Below are experts of layer 2 (counted from 0) of a mixture-of-experts language model. Rows are named router (the router's row for the expert), gate (a neuron's input weights, with its number), up (a neuron's input weights, with its number) and show model dimensions 400-479. Each number is 50 + 15 x the weight over its row's rms, rounded and kept within 0 to 99.
After each expert's rows: a language model's description of what the expert responds to. This comes from a sample of Wikipedia text that the model never trained on.

# expert 27
router:34 37 38 58 66 46 52 61 49 47 52 71 31 54 32 60 38 49 63 28 64 59 62 42 65 29 58 62 61 51 48 71 27 45 67 68 59 67 68 40 59 44 44 50 14 67 53 43 34 41 66 62 31 47 45 58 48 27 52 63 56 51 53 21 38 37 47 40 43 76 61 64 61 32 50 42 54 71 63 54
gate0:52 53 52 22 53 31 49 57 50 34 77 61 65 58 40 65 37 52 38 40 62 76 39 51 47 65 49 44 45 37 37 71 29 32 29 62 38 53 51 47 75 55 63 33 38 64 88 60 45 24 43 47 31 57 57 59 51 56 38 40 35 27 55 49 52 48 61 55 49 61 46 33 65 56 60 42 65 65 81 57
up0:54 58 41 47 40 30 59 41 42 45 56 66 59 32 63 26 04 53 40 55 55 54 34 56 56 32 67 53 37 58 67 44 31 44 68 69 67 40 61 19 52 89 55 53 55 57 43 79 40 25 49 37 31 59 50 81 65 55 37 59 57 61 39 41 47 45 49 83 15 52 50 43 58 47 48 58 87 67 41 43
gate1:43 35 55 66 59 43 68 37 60 45 76 49 60 62 42 63 45 64 26 37 44 66 58 65 53 34 10 58 37 22 65 41 34 43 24 49 51 58 74 75 49 53 67 67 60 62 46 20 53 81 52 11 53 41 57 48 64 47 46 36 52 50 55 44 64 64 40 54 50 21 56 15 36 72 45 31 55 55 51 70
up1:54 65 51 99 66 47 51 50 59 33 44 57 49 77 56 56 56 35 49 44 23 51 47 41 34 41 69 49 23 15 72 28 87 50 35 71 63 51 41 39 41 59 47 68 18 68 65 49 43 52 35 63 74 52 66 78 40 28 72 77 50 62 47 56 43 47 51 42 61 38 91 62 34 63 61 40 35 35 53 44
It responds to: Commas, semicolons, and, or, & joining list items, names and clauses, plus thousands separators in numbers such as 15,000.

# expert 42
router:50 62 75 46 70 56 65 64 52 71 45 56 43 69 55 70 43 38 51 51 68 50 43 59 33 60 40 42 57 29 70 38 69 32 62 35 44 57 36 30 61 43 56 32 43 61 36 62 53 53 47 52 19 56 43 52 45 50 69 61 47 48 57 58 81 37 45 39 57 35 64 71 29 54 53 38 71 69 52 24
gate0:65 69 51 56 64 42 49 62 53 68 34 54 81 57 78 51 64 42 61 53 54 41 35 65 45 15 65 58 63 31 47 52 29 35 40 70 42 42 33 45 35 36 47 33 56 55 62 67 64 46 56 61 37 52 45 53 50 49 51 66 33 46 60 84 55 71 80 49 39 65 57 54 24 58 56 50 74 65 49 72
up0:55 57 46 49 57 41 64 58 53 61 61 49 69 69 88 34 55 36 62 46 74 43 10 68 86 44 66 42 70 29 52 50 75 44 52 48 43 45 63 54 34 38 36 69 51 39 49 49 54 33 47 53 43 47 55 52 55 37 50 22 43 46 59 46 44 48 75 64 41 48 62 51 38 35 61 38 76 31 45 53
gate1:36 41 53 60 69 41 66 38 56 51 69 48 59 56 32 67 38 61 25 31 47 70 64 71 59 29 13 50 37 17 58 43 37 45 35 46 46 60 75 86 48 59 70 71 56 57 45 18 53 84 53 15 49 45 57 44 65 42 42 35 47 53 54 42 64 69 38 50 46 30 55 17 36 73 51 32 51 50 49 67
up1:51 65 47 80 78 48 58 52 53 35 36 52 55 76 46 54 58 35 49 47 14 54 39 41 43 37 68 46 20 12 69 32 99 52 43 72 62 55 46 44 32 55 55 65 09 64 68 54 48 52 35 57 74 52 69 77 43 17 67 79 53 63 43 57 45 47 52 38 61 43 90 68 33 66 64 36 31 26 51 38
It responds to: Single letters or short first pieces that start a lowercase word, often after and, of, or a hyphen, such as th in thin, p in packed, v in vibrating.

# expert 3
router:34 55 52 69 16 51 42 37 60 62 46 41 38 69 47 40 43 30 51 56 22 44 01 47 26 60 69 48 74 59 69 58 08 75 78 76 25 25 65 71 63 27 33 29 56 54 08 35 55 38 72 59 44 51 59 39 67 79 20 64 51 73 13 40 66 61 35 56 55 44 55 51 55 67 88 40 25 49 51 61
gate0:55 57 44 26 68 43 24 71 73 62 59 51 60 46 57 44 56 65 50 57 44 88 19 61 54 53 57 57 30 64 46 47 48 48 31 81 52 56 38 63 47 62 55 42 62 57 33 67 59 33 36 55 39 59 47 63 33 47 57 23 28 56 44 44 50 46 74 50 52 81 43 38 35 66 49 50 48 40 46 52
up0:54 57 30 22 63 35 43 59 54 58 85 58 44 42 46 40 41 45 50 55 48 58 17 55 81 51 54 47 60 52 45 49 59 50 48 73 66 32 63 51 37 74 48 43 51 60 32 79 46 27 34 40 49 49 51 73 44 43 64 45 41 56 48 40 74 55 65 49 55 62 38 17 35 67 66 47 63 53 31 48
gate1:43 35 63 66 55 46 57 32 54 55 77 54 70 52 45 66 40 65 27 33 47 61 60 70 62 30 16 62 42 21 58 40 37 46 30 47 57 54 75 82 46 54 58 67 53 56 43 26 52 82 57 18 48 38 62 46 61 58 46 32 48 50 49 41 63 63 45 57 47 27 55 12 26 77 53 40 50 59 62 76
up1:49 63 53 94 63 53 40 50 55 46 43 63 55 77 55 52 54 28 49 31 34 50 49 47 39 38 73 53 28 15 63 44 99 59 42 65 70 46 49 45 28 58 35 69 18 66 55 61 48 57 35 65 68 43 73 75 41 28 74 67 48 61 41 54 50 51 56 43 60 50 84 60 21 60 62 42 32 38 60 44
It responds to: Everyday nouns, pronouns and quantity words after a determiner or verb in prose, such as this, years, time, season, him.

# expert 33
router:53 34 30 51 53 49 37 63 46 67 63 50 68 60 64 69 33 40 35 58 38 46 50 45 59 34 23 60 56 30 42 43 45 66 30 51 51 38 41 34 25 45 53 64 64 68 53 38 33 47 50 42 52 21 56 38 38 54 61 50 54 49 68 79 32 39 47 67 55 70 46 66 69 26 61 81 56 66 28 62
gate0:48 49 54 41 79 47 71 47 60 34 52 31 67 76 31 72 42 53 24 81 48 41 18 37 33 63 19 38 48 22 44 51 58 45 36 85 55 64 41 51 44 44 61 23 42 44 66 41 50 67 45 50 40 48 48 53 59 38 23 27 33 19 73 62 67 57 46 46 38 72 59 69 34 60 44 66 58 77 66 65
up0:62 72 60 70 22 44 38 36 29 51 63 62 47 52 61 40 54 47 56 31 81 43 46 55 54 45 62 37 56 40 60 38 55 31 33 51 65 50 79 44 38 60 49 71 39 55 59 63 51 43 40 64 32 67 46 74 50 44 97 65 69 85 53 38 48 45 84 58 50 35 60 25 40 26 38 46 80 50 38 54
gate1:43 37 58 63 58 44 63 32 57 53 80 50 60 57 41 62 41 62 29 33 47 66 63 66 60 30 13 60 36 23 65 42 30 44 26 48 52 57 78 80 48 55 65 65 56 64 47 25 55 81 56 14 57 45 60 43 66 47 41 37 46 50 52 46 65 70 43 54 48 29 53 15 30 70 49 30 49 55 52 65
up1:54 64 48 99 66 46 65 49 68 29 46 60 43 74 60 57 58 41 49 48 21 61 45 35 35 45 63 52 28 22 77 22 83 45 32 71 55 58 52 42 47 57 56 73 20 74 68 37 37 52 37 55 74 57 71 81 43 26 68 74 54 57 49 55 45 41 52 42 58 35 94 56 45 61 61 35 33 32 51 44
It responds to: Pipes, spaces, dashes, semicolons and opening parentheses separating cells and fields in number-heavy tables and lists, such as | , ; , (.

# expert 63
router:57 46 35 38 43 40 82 24 48 73 45 61 56 48 28 42 48 67 41 64 67 45 32 66 40 54 47 47 41 44 62 51 38 46 46 62 60 77 59 35 45 42 43 45 54 54 40 63 66 44 45 45 25 64 35 76 41 64 61 33 43 19 39 62 64 46 49 57 59 38 64 43 41 34 80 76 58 53 47 75
gate0:41 69 58 31 53 56 39 49 66 33 29 38 68 56 72 49 55 37 57 48 79 56 31 70 64 49 50 62 35 44 37 29 70 28 38 51 53 76 19 64 57 48 73 07 58 51 75 61 58 72 48 42 38 63 30 45 25 34 37 28 28 32 60 31 50 59 69 52 62 71 38 32 23 51 64 47 40 68 65 64
up0:47 80 48 54 54 19 66 35 38 45 32 67 35 47 63 26 24 30 70 45 73 18 18 59 61 28 58 52 48 44 39 28 74 42 33 28 51 48 57 39 56 84 50 54 56 44 69 73 62 43 49 47 25 76 45 78 52 48 69 52 64 53 58 48 62 75 52 62 25 62 76 64 46 68 71 57 61 53 29 53
gate1:35 43 51 70 64 42 61 38 54 41 84 60 73 62 41 69 51 60 24 41 50 65 62 66 51 35 17 55 42 27 63 45 29 39 29 42 53 59 69 75 54 65 67 64 56 76 46 27 64 90 49 15 45 51 60 48 66 56 46 38 60 38 55 44 70 66 44 53 48 26 57 07 36 61 44 32 57 59 45 75
up1:36 66 54 93 63 50 49 50 57 38 52 62 60 67 64 47 54 31 43 38 27 51 51 38 35 46 70 45 25 16 78 33 96 43 40 61 67 59 40 41 36 62 44 66 21 68 63 55 48 64 46 57 75 54 65 74 44 28 70 77 54 59 40 61 44 55 54 34 65 31 91 48 43 62 56 40 40 32 41 47
It responds to: Small numbers in sports scores and stat tables, often after an en dash or pipe, such as 25–27, 6–4, plus numbers like four.

# expert 17
router:61 33 45 70 29 68 27 41 63 41 68 51 59 60 85 43 34 37 56 57 77 62 65 29 57 58 34 36 40 61 69 70 53 75 33 27 54 68 38 51 44 54 48 37 22 46 59 49 34 41 59 37 34 34 22 47 53 42 80 34 50 39 62 53 60 41 47 51 48 69 72 58 41 80 50 57 83 59 36 46
gate0:77 61 31 54 52 44 41 46 46 46 50 43 65 65 52 48 69 36 66 32 42 62 01 35 37 47 42 20 30 64 58 65 33 56 39 51 54 85 49 39 59 49 39 33 60 58 60 18 53 57 33 50 49 56 45 36 33 52 74 30 36 63 57 47 75 68 50 73 44 99 67 57 26 76 37 41 62 62 33 52
up0:66 72 52 44 67 40 71 36 51 37 68 49 45 55 59 30 18 38 45 63 81 34 35 60 60 45 31 47 51 39 60 52 58 40 28 49 45 32 58 33 32 90 25 39 61 39 61 29 70 59 50 75 43 64 44 71 46 51 43 27 55 52 75 47 70 70 64 68 34 57 75 65 35 59 62 23 65 85 29 57
gate1:56 45 44 66 42 42 56 29 49 56 63 53 78 39 46 69 60 67 31 48 41 58 59 66 60 36 35 70 43 28 70 42 21 47 25 47 49 65 73 71 59 49 67 69 54 50 55 28 54 81 43 13 61 48 47 38 57 33 67 38 41 46 59 35 65 64 51 53 49 34 48 09 38 58 47 34 50 43 69 66
up1:52 67 43 91 51 45 52 41 46 36 24 48 58 55 60 61 67 42 49 46 13 42 45 48 42 37 72 70 32 20 77 32 68 57 26 74 65 53 47 40 51 47 56 77 24 68 68 60 46 56 17 55 76 54 58 66 47 16 86 83 52 51 43 42 36 42 57 40 57 36 73 40 38 58 58 37 34 33 56 49
It responds to: First pieces of proper names, usually a capital letter or short capitalized fragment, e.g. K, G, St, Mar in Marilyn, Perpignan.

# expert 45
router:67 70 60 39 76 61 39 48 70 62 43 62 54 27 40 67 43 28 31 61 17 51 18 30 61 50 65 55 55 41 82 08 56 25 43 35 37 51 75 78 46 49 43 44 50 64 56 37 39 56 59 40 80 65 66 36 42 84 16 55 42 60 46 47 84 70 31 42 33 50 42 46 62 82 69 62 52 63 42 45
gate0:73 68 70 43 74 47 52 43 33 44 28 55 64 41 89 30 40 39 41 76 66 40 34 46 55 56 44 38 39 33 64 57 47 66 39 78 41 45 54 54 62 34 34 23 60 62 47 58 54 51 49 54 45 64 42 44 44 54 42 42 43 46 59 71 55 50 61 67 64 75 54 36 38 89 57 61 71 69 53 60
up0:76 68 55 29 63 40 46 55 28 52 46 42 51 23 55 08 33 44 67 68 63 19 23 53 65 65 43 46 64 35 60 53 52 54 57 68 44 20 61 37 54 54 21 49 58 70 42 70 54 36 51 54 34 63 40 67 57 45 27 58 45 50 53 67 47 56 51 63 55 54 50 23 39 67 57 61 59 60 47 55
gate1:42 36 59 64 62 41 67 32 60 47 77 54 62 60 42 59 43 65 25 41 45 63 58 65 54 31 14 61 38 23 67 41 34 39 27 49 50 54 75 80 46 55 70 64 58 62 52 20 53 83 57 18 51 45 54 47 61 49 43 33 48 49 52 46 67 68 41 57 50 18 55 17 34 73 46 32 55 58 50 73
up1:51 68 47 99 63 45 53 49 54 39 43 58 50 76 55 54 52 37 51 46 27 50 47 39 32 40 70 50 24 14 74 33 86 51 32 74 66 52 40 42 44 58 48 71 21 66 65 51 45 50 38 62 68 53 70 85 40 24 72 79 49 57 49 59 44 49 54 41 63 38 90 67 32 66 59 39 36 38 55 42
It responds to: Final three digits of years after 1 or 2, as in 1979, 2019, 1998, plus century after ordinal numbers and word endings.

# expert 8
router:64 33 75 73 57 54 53 36 45 56 58 29 66 45 41 46 49 43 46 51 45 42 32 57 28 37 22 63 51 36 70 61 68 35 28 24 19 51 58 28 33 47 70 49 54 41 80 20 44 42 54 38 64 42 30 57 54 50 62 59 71 40 72 54 45 42 58 59 50 69 49 44 50 38 48 61 21 57 57 40
gate0:74 72 58 50 58 51 46 43 55 25 65 45 68 61 58 63 55 54 42 66 66 30 37 53 55 24 62 48 46 34 51 53 63 43 31 62 52 76 40 48 58 38 56 35 68 39 56 47 74 64 46 73 41 69 34 36 68 48 54 27 10 25 55 36 42 56 44 44 57 65 59 35 51 68 41 47 61 62 42 70
up0:37 70 58 51 37 57 45 65 36 51 81 56 72 45 62 27 30 51 74 44 61 32 00 71 57 53 50 50 49 36 45 53 54 27 47 58 62 20 61 29 43 61 56 61 55 41 42 58 39 48 49 43 18 67 42 75 42 31 54 53 45 52 57 50 71 79 58 72 43 27 61 48 49 61 68 53 68 66 55 54
gate1:51 39 51 65 59 40 68 28 46 51 86 51 68 60 40 62 48 59 40 26 48 64 65 63 61 31 22 61 43 24 53 45 36 43 31 46 42 62 80 74 38 51 57 60 52 51 41 25 56 90 56 20 56 42 59 41 55 56 43 34 48 47 55 45 58 74 45 60 53 18 57 26 35 63 47 31 53 54 57 70
up1:52 71 47 99 61 46 55 51 58 42 49 63 55 77 48 46 53 33 57 42 24 51 48 43 40 37 63 45 29 13 69 34 84 51 45 63 71 48 43 43 32 53 45 65 16 68 55 46 60 59 37 70 71 54 70 77 38 26 59 72 42 58 48 54 35 59 56 38 49 49 90 67 42 58 54 37 36 36 54 32
It responds to: Number words for counts like two, three, four, seven, seventh, plus some capitalized name or title words such as Hill, Women, Sergeant, Chapman.

# expert 43
router:24 52 27 71 68 69 50 80 51 41 28 51 24 88 39 44 38 48 62 34 42 49 61 30 42 20 63 62 46 47 47 39 35 68 41 35 68 71 44 60 76 43 45 31 40 66 58 49 40 33 44 52 34 41 62 66 45 48 27 66 36 66 68 47 39 38 38 24 34 56 58 40 48 34 44 46 18 64 39 44
gate0:54 68 71 43 61 52 44 56 57 39 47 43 78 71 59 52 50 31 34 52 75 46 30 44 46 49 44 49 05 16 50 39 56 28 14 70 42 69 35 69 39 44 47 34 59 51 64 63 60 56 42 50 45 53 21 45 42 46 66 34 29 42 56 53 58 58 79 68 55 70 53 44 59 50 33 62 67 50 42 66
up0:49 73 47 50 57 37 55 46 38 52 60 55 61 53 43 45 44 33 71 32 63 25 22 73 54 40 38 45 65 35 51 53 59 38 56 56 71 30 48 30 25 71 47 54 56 43 65 53 43 41 42 68 22 52 51 87 60 41 48 53 39 41 58 40 59 62 55 81 51 42 59 47 42 52 61 64 63 33 50 54
gate1:39 38 54 63 59 39 69 34 58 46 79 53 60 58 39 61 44 65 28 36 46 66 61 67 56 34 12 57 38 21 63 43 35 41 28 48 51 57 75 83 46 56 66 68 58 64 48 23 56 85 52 19 54 44 57 47 65 48 40 39 46 45 54 45 65 68 40 53 50 26 54 18 35 69 47 32 52 59 50 68
up1:51 64 53 96 67 47 57 52 56 32 44 62 52 72 55 54 54 36 53 44 25 51 44 39 39 41 71 49 21 12 68 34 89 50 31 70 66 54 42 39 36 57 47 71 17 70 64 49 43 54 37 61 76 52 71 76 40 28 71 77 51 59 47 57 37 49 52 41 59 38 82 61 33 62 62 39 37 31 50 41
It responds to: Commas, colons and table pipes that separate items in dates, places and lists, as in "June 28, 1990", "Boston, MA", "| New".

# expert 4
router:51 40 46 99 56 63 59 34 32 56 37 41 31 32 42 68 70 40 58 37 44 53 60 67 31 31 56 55 63 31 66 52 55 27 52 49 64 62 88 29 45 61 62 36 24 45 29 49 63 64 58 56 68 77 73 38 40 42 44 61 47 47 48 59 45 37 41 60 46 43 49 49 53 60 39 44 78 51 83 50
gate0:47 54 46 24 54 73 74 54 65 48 36 42 53 76 41 47 54 49 69 58 64 64 30 58 53 36 39 25 34 15 50 60 61 40 22 63 55 87 41 44 58 49 52 31 42 46 80 46 53 61 51 42 33 69 39 54 47 65 71 32 42 32 64 42 68 60 46 49 58 79 70 34 25 59 34 63 53 63 44 66
up0:59 67 65 32 41 25 46 52 32 25 75 45 74 48 69 21 22 43 43 34 69 30 20 47 59 67 62 48 62 64 57 42 47 21 51 69 50 27 62 33 33 84 60 45 56 35 42 74 35 35 41 52 50 62 36 77 59 36 53 53 56 55 57 42 48 68 71 76 39 51 59 64 79 57 64 54 71 75 44 58
gate1:46 40 50 57 68 43 69 32 57 47 69 49 68 57 36 56 45 61 25 30 40 61 61 72 59 31 15 54 33 22 60 47 39 52 31 47 50 56 74 79 43 51 63 65 49 59 51 21 54 81 53 15 50 42 62 47 66 43 48 30 46 52 54 48 68 67 42 53 50 28 61 15 32 74 49 33 50 46 50 61
up1:54 65 44 86 77 51 59 50 58 34 37 53 57 72 56 60 48 41 48 47 18 51 44 41 39 46 68 42 22 19 69 37 92 49 39 73 59 54 41 41 43 57 47 68 17 69 67 42 44 50 32 63 72 56 73 77 45 18 67 78 51 67 46 59 41 51 52 32 55 37 86 63 40 64 59 45 39 25 48 40
It responds to: Single letters or short word-initial pieces like m, f, s, sp, un, often right after a hyphen or comma, e.g. cost-saving, Time-frame, zero.

# expert 38
router:35 27 47 24 57 46 75 37 35 80 30 58 81 51 67 56 54 52 52 53 08 47 42 72 43 41 49 43 54 52 27 18 30 89 23 61 31 50 44 36 47 30 38 52 77 42 64 38 35 69 46 39 66 38 79 45 45 61 51 54 40 37 41 70 42 41 36 46 68 55 40 32 72 39 49 39 44 43 59 41
gate0:68 85 61 45 50 47 56 58 68 67 57 36 80 79 65 40 63 45 35 63 57 42 39 54 35 56 56 50 39 33 62 50 59 26 25 83 42 80 37 78 59 39 56 26 68 53 72 79 55 81 13 55 50 48 37 37 63 44 72 28 15 15 46 36 61 56 75 56 63 61 53 64 20 65 66 59 59 54 53 56
up0:44 71 63 29 53 39 55 47 34 50 73 29 49 55 49 35 38 47 52 47 56 46 26 59 60 26 57 34 66 25 55 50 75 39 36 52 48 47 58 25 50 61 70 48 63 42 31 79 45 45 54 53 50 55 48 76 41 39 56 55 36 38 50 62 54 45 49 60 55 52 63 46 53 78 72 39 62 49 28 64
gate1:52 26 47 71 69 43 60 32 54 41 69 62 61 58 49 66 36 68 27 34 38 60 51 64 63 45 18 55 34 33 61 34 30 47 30 57 49 60 69 75 41 59 65 69 55 59 55 27 52 83 54 17 55 43 62 49 73 49 35 28 48 52 42 39 67 66 43 62 55 31 58 22 35 69 51 45 50 56 48 69
up1:65 62 48 92 77 48 51 47 53 40 38 63 53 71 52 51 45 32 52 38 15 44 37 37 48 38 69 45 18 18 62 29 91 51 38 70 65 54 43 38 33 63 47 55 10 61 66 50 46 60 43 64 78 55 75 79 39 38 62 72 51 66 36 56 39 55 57 47 64 45 82 76 34 57 63 58 34 24 52 42
It responds to: Dashes, table bars, periods, commas and month names that fall between digits in scores, records, dates and figures, such as 12–8, | +8, April 19, 1993.

# expert 55
router:61 53 63 58 21 73 56 61 69 35 61 63 62 39 77 26 41 53 61 39 38 51 61 47 57 73 46 58 61 58 81 67 49 50 36 32 30 32 52 33 31 53 71 43 34 57 64 30 46 63 45 52 71 52 73 57 55 66 33 42 69 58 41 58 61 53 52 45 47 72 78 44 56 46 68 49 51 51 49 54
gate0:66 79 60 31 72 69 42 55 61 39 43 53 34 67 64 36 69 44 59 47 59 54 31 42 47 37 61 37 32 40 62 54 83 45 42 57 45 73 31 78 57 81 50 39 64 37 56 58 50 74 47 76 68 64 45 34 54 43 70 49 39 40 61 24 57 70 44 52 58 64 52 69 40 50 54 44 47 68 46 57
up0:45 61 44 31 44 50 53 65 44 39 76 74 58 57 69 45 24 56 57 44 53 21 23 53 60 45 45 35 51 37 57 50 69 62 56 52 55 29 60 14 39 64 31 51 73 54 38 60 70 39 48 68 43 60 48 57 61 57 60 25 25 58 69 43 69 64 63 45 72 20 66 54 42 71 40 31 55 68 34 53
gate1:36 43 52 51 58 30 95 43 65 33 69 59 65 48 51 51 45 55 41 56 54 69 62 51 58 47 15 52 29 32 65 34 44 33 43 57 43 78 63 54 66 65 61 58 61 62 42 45 44 67 49 35 49 58 43 57 64 48 44 30 46 67 59 32 60 61 44 48 53 37 37 37 48 63 31 34 55 66 48 29
up1:55 65 62 97 55 42 34 54 55 39 54 74 50 65 37 53 45 30 61 45 40 46 29 43 25 52 72 41 30 28 66 50 79 71 40 60 61 46 37 34 51 56 47 65 27 65 85 42 64 57 26 60 70 49 52 92 37 48 75 74 39 59 42 65 35 49 38 40 53 43 87 58 55 66 61 39 44 51 55 46
It responds to: Capital letters and first syllables of names and proper nouns, such as T, Sch, Mich|igan, Carm|arthenshire, and abbreviations like SUT or AD.

# expert 10
router:69 39 50 35 60 26 60 62 57 49 37 88 49 40 99 48 71 45 41 67 53 57 38 55 37 58 39 74 30 31 68 14 57 71 55 69 83 16 52 42 32 35 55 40 50 48 61 36 50 58 36 76 32 36 72 47 50 70 49 40 72 56 58 63 66 37 19 57 37 42 36 54 64 59 46 46 52 59 57 53
gate0:54 79 60 34 68 42 48 45 67 59 47 41 75 45 49 39 59 47 33 48 81 69 50 48 48 31 35 34 27 32 43 44 51 41 33 49 48 72 39 51 45 46 43 44 55 43 64 61 37 45 42 52 39 65 35 45 64 41 59 28 20 20 51 54 52 38 63 57 47 61 67 58 35 53 31 60 52 62 54 51
up0:52 84 68 45 62 24 62 57 35 71 68 60 84 41 54 23 48 46 61 29 71 35 26 57 71 24 47 21 51 51 35 53 56 31 62 47 68 46 73 35 33 67 32 75 51 43 47 49 50 30 65 44 37 77 46 69 57 34 51 31 33 43 56 52 74 29 45 64 47 38 67 62 38 49 62 56 56 46 43 45
gate1:49 26 57 55 52 43 71 41 59 50 70 49 60 56 39 52 39 58 21 46 38 58 42 58 48 37 24 67 41 20 69 41 36 32 32 61 54 48 72 69 52 54 68 63 72 63 51 20 46 77 41 22 57 43 67 42 63 47 35 40 48 56 45 51 61 69 44 52 48 26 54 18 28 76 55 40 55 59 50 66
up1:56 59 50 76 57 41 63 51 53 25 48 61 50 62 49 52 48 27 48 45 23 49 45 31 41 52 61 64 18 20 80 31 91 48 43 71 72 53 51 32 47 55 46 73 38 71 53 43 30 56 26 72 67 54 63 59 44 26 65 87 49 62 44 58 42 50 45 40 61 35 82 54 46 68 45 45 34 39 44 50
It responds to: Pipe separators, minus signs and goal numbers in sports standings tables, plus table dividers (|---|), ampersands, and month names in release dates.

# expert 21
router:36 38 35 82 58 36 68 30 13 47 66 48 64 42 69 72 48 71 53 52 51 43 74 42 23 56 53 46 22 37 49 46 60 36 34 46 62 32 35 17 51 48 69 27 58 47 91 56 60 50 51 72 63 45 49 78 25 84 57 58 62 35 53 73 79 53 33 56 31 50 46 46 46 77 41 39 27 62 59 48
gate0:65 78 44 40 67 54 59 55 71 48 52 42 70 46 65 63 44 31 37 53 67 47 22 37 32 48 27 38 36 43 52 34 33 17 31 62 55 65 36 53 29 41 53 28 56 38 55 62 50 55 37 69 27 57 21 35 28 34 48 33 23 17 42 52 47 65 56 50 45 44 68 60 45 46 56 49 57 60 63 72
up0:42 81 61 44 58 32 75 28 33 46 47 55 57 36 70 33 42 50 64 44 71 23 12 66 54 31 52 42 72 63 46 51 49 38 70 58 53 50 63 31 38 56 53 59 62 31 71 47 47 68 34 45 29 54 76 49 53 33 61 45 51 56 54 34 76 57 30 76 48 41 59 46 69 56 59 61 65 80 44 51
gate1:47 35 48 69 59 38 68 32 59 52 71 61 64 55 38 59 40 56 33 34 41 63 56 64 61 33 21 58 44 24 64 48 22 49 34 46 50 62 71 79 36 55 60 69 53 63 54 26 58 84 52 20 52 40 58 37 62 53 41 35 54 42 51 42 65 73 41 48 52 24 53 18 39 67 45 27 52 57 52 65
up1:56 66 50 96 66 50 51 50 55 37 45 61 48 79 60 54 58 36 49 38 21 53 46 41 41 39 69 52 26 14 69 33 96 48 27 68 66 56 45 42 44 62 51 66 16 66 59 54 42 51 41 62 66 49 67 78 40 33 72 78 51 61 42 57 41 45 57 40 62 44 85 61 31 61 64 39 36 35 53 43
It responds to: Two-digit number pieces after a decimal point, colon or year prefix in tables and dates, such as 0.39, 4:50, 1758.

# expert 59
router:37 55 59 69 62 16 45 57 55 66 41 50 32 44 45 73 61 46 58 46 93 54 34 55 42 31 75 43 58 56 43 60 50 45 72 41 62 35 24 41 34 49 40 70 33 73 50 57 54 61 42 38 68 44 40 38 39 71 37 41 00 26 46 45 63 46 44 58 60 46 52 28 51 43 62 48 68 47 43 34
gate0:56 64 40 36 66 50 54 35 60 17 22 46 69 65 88 49 47 43 28 58 71 59 33 51 42 61 60 49 23 24 68 33 72 63 36 66 59 58 40 75 39 38 63 36 73 59 57 49 63 79 39 49 30 57 31 33 42 54 67 40 30 32 58 59 52 54 53 43 41 66 65 73 34 70 66 59 55 51 44 71
up0:61 40 38 37 62 49 57 31 39 31 71 49 55 62 64 29 54 48 55 34 60 34 35 68 48 37 56 48 75 14 73 50 42 51 60 55 56 37 56 41 34 73 46 60 75 50 67 70 45 55 52 72 16 61 74 59 65 18 71 34 42 42 80 50 51 60 51 56 40 45 43 82 46 47 76 37 41 44 38 58
gate1:44 34 59 66 64 36 70 37 58 48 83 52 59 65 43 60 49 67 32 40 46 57 61 64 59 36 15 58 44 29 66 35 28 43 28 48 47 50 77 79 43 53 64 64 58 58 54 13 55 81 49 08 50 48 62 49 63 49 40 33 50 50 54 52 71 68 42 51 52 21 56 19 31 73 45 32 54 60 53 64
up1:53 67 50 97 74 49 55 48 58 35 48 62 49 79 51 53 58 41 52 48 25 53 48 32 41 39 67 48 30 16 75 23 90 49 34 70 57 46 41 41 31 55 47 69 21 60 68 49 46 52 29 67 68 51 71 84 41 26 73 73 46 64 43 58 44 48 52 37 65 41 89 70 28 69 56 32 41 41 55 35
It responds to: Commas, often fused to the end of a word or bracket, closing a clause or list item, e.g. shooting, treaty, 2000s, leader.

# expert 7
router:40 47 78 61 63 48 61 64 50 30 49 56 43 63 37 41 49 37 55 59 07 35 40 39 60 45 53 63 57 44 70 72 47 14 42 52 49 44 59 39 40 59 59 69 24 44 75 54 48 60 65 40 50 53 51 63 49 53 60 39 73 38 47 39 53 34 40 58 37 49 71 61 61 32 61 42 55 32 71 44
gate0:53 70 48 47 62 56 52 65 66 34 47 40 67 42 51 75 75 58 33 51 58 40 24 56 48 32 59 47 31 23 72 56 66 48 20 87 47 61 39 41 52 59 49 28 65 49 57 80 70 62 39 63 45 52 19 42 30 31 62 17 32 32 58 43 58 56 54 58 56 71 57 40 56 51 63 56 78 45 63 52
up0:44 71 46 48 61 48 48 35 30 41 73 36 49 38 58 24 33 45 68 25 68 56 10 60 81 25 58 33 51 30 57 43 51 55 47 34 64 40 48 42 33 64 37 75 62 36 50 59 44 43 52 39 49 42 49 69 49 55 60 44 28 44 49 36 67 50 63 57 52 48 56 54 41 62 54 59 83 58 52 50
gate1:41 33 55 69 54 43 60 37 62 47 78 53 67 51 50 60 48 62 32 38 43 68 49 64 58 37 16 53 36 29 63 39 33 43 23 47 51 58 77 81 46 57 69 67 56 65 51 30 63 78 56 21 51 47 56 41 67 46 48 23 44 47 45 43 76 63 38 51 46 21 50 12 38 76 45 30 54 57 42 62
up1:54 67 49 97 67 47 57 49 62 34 39 57 47 75 53 53 62 33 49 44 23 51 52 39 35 39 70 52 28 14 76 29 86 55 31 71 64 49 36 35 36 58 51 73 19 68 60 47 39 50 38 59 70 52 76 83 45 24 67 81 53 63 47 55 36 49 49 39 59 43 89 64 31 56 56 42 36 32 58 41
It responds to: Single capital or lowercase letters starting a word that continues in the next token, as in C|ertain, c|assette, d|orid, D, B, m.